{"n_experts": 80, "d_shared_expert": 192, "n_head": 5, "norm": "rmsnorm", "qk_norm": false, "init_std_o": 0.0239, "warmup_steps": 324, "steps": 9391}
Below are experts of layer 8 (counted from 0) of a mixture-of-experts language model. Rows are named router (the router's row for the expert) and show model dimensions 0-159. Each number is 128 + 32 x the weight over its row's rms, rounded and kept within 0 to 255.
After each expert's rows: "raises" lists some tokens whose logits its average output raises strongly, later layers aside. This comes from a sample of Wikipedia text that the model never trained on.

# expert 70
router [ 80 119 165 164 108 116 118 195 104 143  72 180 109  81 156 128 149 141  60 183 130 163 153 150 116 114 114 173 137 156 104 116 163 140 119 134 138 122 121 162 100 130 181 187 126 159 180 114 103 169 175 136  69  85 124 164 113 143 140 167 138 162 107 158 135 169 116 164 115 144 129 115 175  95 145 180 155 116 195 111 140 179  77  87 143 139 152 154 150 124  78  94  35 139 118 154 109 162 117 147 134 189 103  85 153 147 101 177 145 180 154 145 133  68 134 150 159  90 123 100 137 117  68 134 107 184  78 121 118 144 152 146 184 121 126 104 176  87 177  92 128 132 161 211 165  85 103  71  90 136 135  86  99  98 144  94 104 100 134 182]
raises: " a", " an", " similar"

# expert 27
router [120  93 157 130  87 112  58 148  72 150 134 163 160 142 193 149 168 114 153 182 104 135 145 169 157 120 146 140 126 192 137 110 162 126 191 117 139 134 124  70  87 157 152 120 133 118 111 139 114 203  87 141 121 109 131 151 149 150 147 139 185 146 171 119 122 178 108 132 122 157 111 144 165 145 115 156 120 110 133 142 146 167 147 150 152 131  99 164 114  70  87  44 123 168 123 115 103 135 133 105 155 129 102  87 173 128  86 112 127 208 127  80  48 142 120 190 113 134 113  98 175 144 109  80  91 158  86 109 108 148 147 135 103 159 135 160 172 103 107  66  87 126 168 106 163  97 118  85 147 135 161 117 110 156 123 131  91 140  67 141]
raises: "I", "r", "all", "ir"

# expert 59
router [ 88 111 149 146 112  89  92 170 139 129 121 153 203 159 148 172 115 135  96 121 111 177 128 193 141  71  70 155 124 113 137 125 121 151 173 139 133 130 109 116 115 137 118 154 109 104 129 156 107 143 166 173 133 133 120 228 122 138 158 154 143 121 158 116  94 182 100 113 139 150 130 196 113  99  89 206 159 110 171 105 198 164 116 132 141 151 188 124 105 122  87  93 111 148 129 211 104 153 144 146 140 148  82 118 140 164  93 115 141 156 118 121 103 104 181 164 149 111 134 148 182  92 162 118 116 103 135 146  94  94 106 115 118 134 140 194 123  96 152 136 192 180 122 187 144 126 124  52 143 150 156 173 139 142 139  49  64  94 137 160]
raises: "uct", "berg", " following"

# expert 43
router [ 59  94 150 135  54 110  86 131  77 121 134 168 139 143 111 138 107 120 118 100 167 172 111 137  94  94 126 192 112 189 111 148 202 118 162 120 118 130 126  90 136  87 142 115  88 124 158  86 118 144 125 107 115 137  78 121  84 198 154 158 156 166 100 180 121 184 137 136 145 102 151 115 139 146 156 174 125 103 168 147 126 142 105 138 157  98 174 119 108 106  64  60  89 159 141 105  86 143 106 141 178 158 184  72 172 194  97 149 163 131 128 115 176  98 136 183 129 101  75 122 119 185 111 134 136 155 106 143 124  91 116  80 145 111 174 135  99 114 181  88 149 147 116 145 215  75  97 115 100 141 127  88  99 127 101 125  90  58 155 100]
raises: ",", " |", " at", "'s", " ", " in"

# expert 4
router [162 133 160 162 139  94 120 133 116 146 159 133 133 112 156 122 180 150 114 147  94 168 138 158 123 110 126 146 151 133 145 100 116 128 136 108 163  82 121 117  74 121 137 136 149 138  76 131 111 165 196  96  94 133  82 112  97 150 147 136 112 146 149 149 132 205 122 140 123 115 130 138 150  75  94 152 165 121 114  81 126 134 117 117 196 133 125 121 125 120 121  84  24 156  73 143 115 121 127 159 155 159 108  67 170 168 123 185 148 181 175 109 109 104 160 168 100 116 102 111 117 172 152  79 129 191 148 122 142 121 114 142 158  79 160 152 160  94 126 114 114 160 204 204 155 110  80 108  51 123 132 137 163 132  81 100  65 128 143 129]
raises: " ", " One", " Three"

# expert 29
router [148  84 160 148  85 124 148 170  50 170 137 162 180 129 151 160 107 114 120 132  64 140 116 147  92 102  73 145 150 128  86 108 156 128 113  78 145 111 126 123 133 131 120 131 109 148 102 120 113 160 153 163  80 103 106 149 146 194 117 188 166 109 148 103 175 122 171 150 121 148 176 157 141 103  77 167 170 127 139 128 123 126 102 103 158 128  95 163  83 161 147  24  74 141 115 152 131 146 110 164 149 145 130 140 187 170  83 151 136 134 128  96  89 134 199 155 112 144 123 119 204 119 129 120 155 116 105 164  97 113  94 116 122  40 110 165 135  82 146 115 104 204 180 127 196  80  57 125 121 133 151 116 109 124 126  59  88  71 109 159]
raises: "ets", "ens", "gan"

# expert 11
router [119  81 175 152 139 127  97 194  97 143 108 116 173 125  91 137 138 141  72 119 140 146 136 104 141  77  61 118 132 217 131 141 155 202 123 102 194 112 152 105 140 176 193 154 136 154 141 113  71 132 118 126 109 177 114 119  52 187 190 124 123 156 198 108  91 151 162 118 102 130 132 149 140  61 124 172 112  77 130 109 104 182 134  86 163 152 130 178 105 128  76  23 140 106 124 189 135 157 109  99 115 155 125 113 160 111 127 145 144 163 147  91  62 111 106 174 180 105  90 136 174  92  96 124 130 197 108  87 107 154 146 123 126 138  93 135 117  91 127 122 121 166 153 153 179 115 135  68  73  96 150 111 169 121 126 132  98 125 167 178]
raises: "ack", "elled", "ized", "hed"

# expert 26
router [125  55 162 159 112 105 104 138  93 166  50  92 157 111 149 174  93 128  91 167 113 124 171 187 124 133 110 194 155 198 150  84 114 115 131  96 115 162 101  98 123 149 120 153 142 131 110 134 140 143 166 125  97 131 119 132 104 148 112 142  98 151 142 127 128 190  91 179 149 140 157 123 139 137 154 199 181 149 128 105 136 183 100 103 166 105 145  99 127 168  99   6 118 102 109 144 105 147 145 116  93 142 114  88 171 135  97 165 120 188 159  90 125 106 118 157 106 136  98  84 163 146  46 118 127 181  90 145 132 182  99 109 113 118 137  77 139  74 132 120 139 169 155 138 138 104 131 117 119 131 136  95 151 131 109 119  65  76 110 139]
raises: "ix", "ise", "ette"

# expert 2
router [120 107 145 188  79 171  67 108 110 147  91 175 124 142 127 157 118 117 143 161  79 166 136 116 116 139 114 177 186 177 175  75 137 133 167 145 121 125 138  81 118 140 135 144 116 167 124 129  99 174 129 196 130  94 112 137  73 236 105 118 140  92 100 159 101 129  87 199  86 127 124 134  89  95  90 176 113  87  88 130 132 175 129 149 121  93 152 142 127 107 103  66  89 131 155 147  93 124 150  95 108 116  86 117 117 127 159 147 121 144 136 141  91 120 146 149 181  96  91 128 136 197 101  85 145 140 144 123  99  88 181 116 174 136 120 172 155  84 136 113 116 136 139 138 162 120 152  63  72  91  84 133 116 145 106  78 145  97 151 179]
raises: "and", "al", "at", "i", "e", "aut"

# expert 42
router [ 74  69 151 172  91 107  76 149  73 154  91 168 155 133 111 177 105 147  77 166 113 202 140 181 133  70 104 161 127 150 112  68 142 139 162 101 119 107 114  72 112 134 106 121 123 136 131 160  84 147 158 151  83 109  99 151 105 131 135 143 126 134 132 184 106 153 120 133 140 155 144 161 115  82 139 178 167 107 162 129 148 120 164 127 134 131 170 132 110  95 168  59  98 144 132 140 102 133  94 110 187 135 133 106 153 159  66 180 159 199 141  94 106 115 110 107 117 146  95 138  96 154  61  98 102 159  61 101  76 127 107 112 152 157 129 138 171  99 170 143 140 177 128 126 187 106 120 101 112 144 125 150 148 112 100 113  62  76  89 170]
raises: "ogen", "eal", "og"

# expert 13
router [120 118 139 132 106 133  72 147  79 180 159 156 172 115 138 128  95 111  96 177 101 111 202 137 135 145 109 167 174 174 127 110 164 139 185 156 146  61 144  61 125  75 138 209  71 163 113 127 133 117 195 159 108  98 122 124 118 146 100 123 168 146 145 106 157 131 151 164 115 142 161 147 158 127 117 158 166  91 114 140 142 121 158 129 175 103 150 121 162 114  97  61  88 147 128 113 112 148 159 105 163 129 123 133 137 168  91 138 157 142 191 111 119 123 126 204 125 105 115 170 149 138 100 161 154 141 120 130 106 119 135 104 136 121 134 140 192  88 171  89 182 172 184 195 169 145 139  92 130  87 115 125  89 175  85 118  91 129 106 151]
raises: "1", "3", "2", "10", "11", "15"

# expert 23
router [106 158 103 150  88 119 104 153 104 109  99 125 182 139 121 130 142 143 101 149  68 164 145 134  96  83 111 169 132 197 141 106 150 133 196  98 135  98 112  83 109 123 120 151  89 103 138 143  66 160 180 140 117  72 105  96  99 174 130  68 137  89 158 142 124 184 124 149 141 135 170 146 131 129 161 160  94 114 136 128 115 122 113 127 103 129 102 120  83 129  99  41 135 137  84 131 130 139 125  89 124 185 157 130 215 172 110 163 160 184 165  96  95 130 108 138 152  47 158 162 141  83 132  65 137 167 100 132 115 136 102 153 130 134 132 121 195 115 121  84 142 109 197 117 211 108  98 137 130 154 100 100 136 169  95 106  69 139 114 133]
raises: "ac", "ory", "ice", "ories", "ole", "ry"

# expert 36
router [ 99 126 168 141 101  93  85 191 100 138 124 181 140 105 171 138 119 121 125 133 110 139 136 151 175 130  74 127 115 125 138 110 130 150 162 112 120  39  99 122 133 142 100  99 138 116 124 105 118 190 132 212 130  99  82 149 132 223 114 160 162 117 125 156  82  86 106 111  59 152 137 165 139 147  69 182 150 127 149 148 173 126  90 144 163 100 114 135 114 109  77  83  70 144 129 110 133 212  84 140 161 160 133 117 152 151 115 155 197 159 138 142 119 117 103 132 123  80  90 154 144 123 146 125 128 117  64  92  91  67 112 106 127 132 117 195 160  87 177  91 191 123 159 181 177 148 166 113 110 105 107 124 125  98 123 105  30 122 112 174]
raises: "==", "===", "\""

# expert 34
router [147 103 126 145  68 151 116 147 106 131 102 129 141 106 159 135 127 129 139 107  95 165 187 138 123 106  98 195  87 132 141 126 134 130 184 120 130 126 105 145 133 135 114 182 112 167 135 158  83 134 192 155  86  52  78 197 111 167 121 164 135 100 136 144 122 126 100 125 157 134 162 160 155 150 134 175 169  91 171  91 137 109 104 127 137 131 158  92 114 118 135  92  47 202  88 181 150 201 104 179 134 149 144  85 129 116  76 117 196 140 133  92  87  88 130 181 149 140 126 146 152  96 124 100  60 129 104 142  87 132 112 117 121  91 126 129 148  79 136 107 186 174 139 136 149 132  95 120 112 144 125 151 190 154 129  47 111 168 126 174]
raises: " across", " within", "\n"

# expert 64
router [112 140 150 122 117  97 125 139  71 147 110 160 153 103 191 142 169 157 108 189 124 124 180 169 108 121  64 158 113 174  99  98 119 135 180  73 141  71 131 143 105 123 119 194 106 145 143 126  96 140 136 205 105  83  75 141 117 174 148 121 198 132 166 145 140 174 149 134 144 111 140 190 102 135 148 140 138  98 116  69 185 178 139 172 147 170 173 144  71 119 118  77  57  79 107 176  97 169 119 136 104 166  93 120 156 197 126 169 153 142 114 141 118 150 182 133 128 126 149 115 126 152 107 152 108 166 127 159 147 122 149 124 121 103 170 192 117 128 176  81 160 155 163 171 177 114 122 142  86 128 138 114 164 153 137 111 140 173 153 137]
raises: " This", " They", " It", " There", " The", " Their"

# expert 71
router [ 77 105 122 118 153 122  76 206 112 187 107 130 163 153 151 127  97 102 120 179 106 194 184 116 163  77 144 169 128 145 111 117 144 151 149 109 163  70  92 115  86 149 125 173 113 155  94 108 100 122 155 161 103 120 102 113  96 144  94 123 113 179 142 119 112 151  89 141 127 133 115 127 127  90 141 169 186  75  90 137 189 110 161 111 144 169 193 159 136 115  75  56  84 176  87 160 101 148 127 118 152 164 110 129 123 179 115 168 142 148 180  77 122 141 111 202 129 135 145 151 123 181  69 135 158 128 140 184 145 107 115 121 111 153 151 105 150 102 132 116 192 206 150 132 169 138 153  96  75 123 146 128  84 126  99  82 114 102 115 131]
raises: "y", "i", "o"

# expert 52
router [115  80 169 154 102  88 109 149 119 133 122 208 127 126 118 147 131 149  73 148  90 115 179 165 150 106  90 119 150 103 116  88 136 164 163  95 117 103 172 132 116 139 144 162  92  95  85 158 105 152 174 141 145  96 167 185 102 152 138 136 135 111 125 109 167 156  82 156 129 167 171 175 142  59 119 172 127 149 138 122 148 173 108 112 113 154 150 159  83 103 138  88 101  99  99 198 112 192 125 140 137 202  90 142 148 155 136 169  83 137 170  98 149 138 147 175 113 130 103 134 147 104 148 116 120 187 106 133 128  58  65 155 110 154 133 160 179  54 162 160 198 107 154 176 144 140  73  99 164 150 126 115 106 108 120  89  99 142 156 137]
raises: "'s", ",", " and", "’s", " in", "'"

# expert 62
router [119  74 170 107 108 126 132 139 124 149 121 165 121 103 137 139 156 142  85 133 142 166 156 186 103 117 141 136 102 142 126  64 213 118 180 140  95 116 171  87  95 106 166 177 117 162 107 187 117 153 155 107  62  75 110 146  77 121 131 132 190 147 131 107 113 147 101 160 109 179 109 157 167 112 143 146 160 102 115 137 154 161 122 123 132 180 186 156 103 144  74  74  87  98 119 157 109 110 157 140 168 206 106 102 127 178 100 153 137 162 182  89 156 170 179 165 105 110  82 138 133 112 108  76  83 148 130 130  76 116 128 161 150 129 109 103 165  77 148 120 101 171 158 167 179  82  90 124  91 115 120 153 176 146 120  90  99  73 173 214]
raises: "ing", " turn", "ed"

# expert 33
router [107 102 124 132 130 120  84 163  94 186 126 159 140 141 120 142 112 135  36 191 114 162 163 149 127  72 144 133 126 162 120  83 157 141 125 103 114 120 101  83 143 165 126 130 110 153 126 121  91 179 185 163 104  98 124 118  98 139  76 127  97 155 126 154 110 170  93 135 102 126 105 134 112  81 137 147 154 131 130 115 109 151 112 117 139 168 137 176 109 118 102  58 106 134 143 133  95 152 128 121 171 167 109 122 186 151  72 188 124 189 140  99  74 131 117 138 113 109  81 150 145 135  68 128 145 202  81  96  98 144 117 119 138 132 154 135 168 121 145  98 133 196 127 170 159 110  84 109 117 204 163 102 183 135 109  64  88  65 126 126]
raises: "hem", "-d", "ims", " image", "ode", "arest"

# expert 66
router [114  59 154 146 121 117  83 143 120 161 134 125 170 105 127 148 161 137  94 162  91 165 168 161 123 112  50 124 131 102  87 131 131 164 147 110 130  90 120 147 104 140  95 163  98 118 140 130 116 189 184 163 105  94 116 119  93 163 179 121 127 117 147 136 139 170 116 110 121 184 138 121 166  80 141 177 144 108 127 121 129 151 110 150 162 191 147 147  73 146 107 108  93 153 131 167 118 187  97 139 101 168 126  93 168 157 111 162 130 132 172  80 160 120 138 209 142 119 134  87 143 154 169 133 145 190 132 136 125  65 121 120 124 102 172 189 176  35 156 141 146 130 205 116 132 109  80 117 148 116 173 140 148 148 135  92  93 111 151 126]
raises: " ", " March", " December", " February", " September", " November"

# expert 56
router [102 139 154 131 118 150  86 132 121 136 120 158 158  99 151 108 148 140 129 151 138 183 120 185 123 102 140 144 151 105 139  83 175 164 162  90 123  37  92  90 111  99 153 164 105 178 136 122 119 157 127 131  73  85 110 104 139  98 141 126 155  93 116 135 115 153 114 131  71 178 166 123 145 109 112 142 152 134 105 149 103 197 102 122 148 162 141 119 133  98  58  63 115 198 149 146 115 156  96 162 183 168 167 112 113 143 116 161 124 116 146  83 106 147 187 143 118 144 127  79 118 163 108  92  93 152 106 123 108 115  89  86 126 146 172 131 142 130 119 119 173 140 190 130 155 121 106 116  89  87 121 124  98 143 149 109 103 132 142 138]
raises: "am", "anc", "ole", "ost"

# expert 38
router [101  54 154 135  86 128 102 129 125 131  92 137 147 182 141 121 150  97  60 166 122 133 134 122 154 129 120 227 132 155 149 178 112  99 163 136 153 110 149  71 124 125 145 106 117 124  86 138  99 130 149 159 137  64  87 151 135 220  85 152 132 125 142 144 114 171 111 109 171 155 160 172 130 118 147 126 120  88 187 120 105 152 133 138 179 156 169 129 117 133 102  84  79 139 129 134  89 148 128 133 140 152 134  59 145 126 124 119 133 206 113 107  86 140 125 177 131  76 116 103 100 176 118  99  97 121 126 136 115  94 120 105 146 142 160 116 148  94 184 129 118  91 118 158 158 147  73 104 105 127 120 134 125 143 142 120  53  98 141 160]
raises: ",", "\n", ":"

# expert 14
router [147 123 138 170 157 120 102 159  88 138 164 154 163 141 202 159 151 131 122 159 142 152 181 145 126 148 129 152 134 191 144  93 189  98 172 125 191  87 104  82  96 112 179 178  90 143  84 134  67 169 167 158 105  96  59 137 124 161 114 113 125 112 137  77 104 171 151 168 136 154 117 140 120 109 133 203 147  57 146 136 160 126 122 150 136 148 169 135 121 131 124  54  89 149 124 137 129 163 136 134 165 142 138 121 150 169  99 147 142 141 153  67 151  99 153 168  93 114 130 149 121 140 110 131 126 130  80 100 116 104 132 104 143 139 130 136 169  77 106 102 129 138 195 194 177  99 126  59 112 101 113 163  88 133  80 157 112 149 143 187]
raises: "6", "7", "22", "31", "5", "21"

# expert 1
router [137 156 143 131 127 119 110 170 123 142 148 165 170 100 153 114 152  96  84 161  74 164  76 173 136  95 140 141 132 166 116 106 155  97 103 121 139 115 171  95 116 151 124  94 189 102 138 111 159 207 167 156  55  93 125 107 138 165 147 215  98 131 169 114 109 167 105  96 115 151 185 194 140 114 138 171 122 138 138 127 169 147 102 130 183 160 117  86  89 120 107  39  97 172  76 143 109 160 136 150 159 137  84 129 167 173  97 145 112 184 102 126 115 136 166 132 109  93 117 138 160 183 145 109  72 109 111  83  92 108  51 126 166 129 148 173 117  92 142  81  98 183 195 152 188  95 101 160 115 168 138 108 133 101 130 115  64  97 110 136]
raises: "Other", "one", "L"

# expert 65
router [128 102 155 139  49 121  93 126 126 122 120 130 106 127 127 170 138 150  97 104 144 162 126 151  91 107 140 197  99 191 125  95 165 151 137 117  99 120 120  66 117  52 138 102 137 196 151 126 105 118 140 133 140  94  61 128 104 130  88 134 176 147 111 174 138 174 111 174 117 142 138 110 131 140 142 147 138 134 174  92 147 127 133 156 153 113 151 125 104  92 109  54  68 111 128 122 138 139  83 169 180 146 129  68 134 146 122 167 161 179 168 105 147 161 197 130 111 113 120  95 104 183  79 132 104 140  79 134 138  46 115 111 158 126 157 120 154  95 208 108 136 168 150 152 163  89  83 101 155 115  77 147 149 124 126  93  38 107 134 142]
raises: " and", ",", ".", "–", ";", ".\n\n"

# expert 55
router [ 99 124 193 129  98 115 114 142 141 145 102  94 211 143 231  89 172  96 179 169 104 117 140 148 112  85 132 117 119 144 155 121 168 157 142 155 162  86 171  78 126 122 168 130 122 138 114 123 116 166 114 172 117  92  94 169  90 156  93 152 161 138 169 163 115 133 145 162 108 150 185 124 199 121 113 150 109  94 146  98 138 152 116 101 178 118 154 140 144 106 107  14 147 194  98 140 100 146 150 143 109 155 111 114 159 140 134 127 172 143 136  98 107 142 191 169 105 107  83  83 123 129 109 102 122 154  92 155 124  95  70  46 129 135 157 143 154  91 145 106 146 193 179 115  98 136 112 121 119 152 193 126 127 140 164 105  71  88 161 103]
raises: "ass", "ott", "ague", "ant", "ul"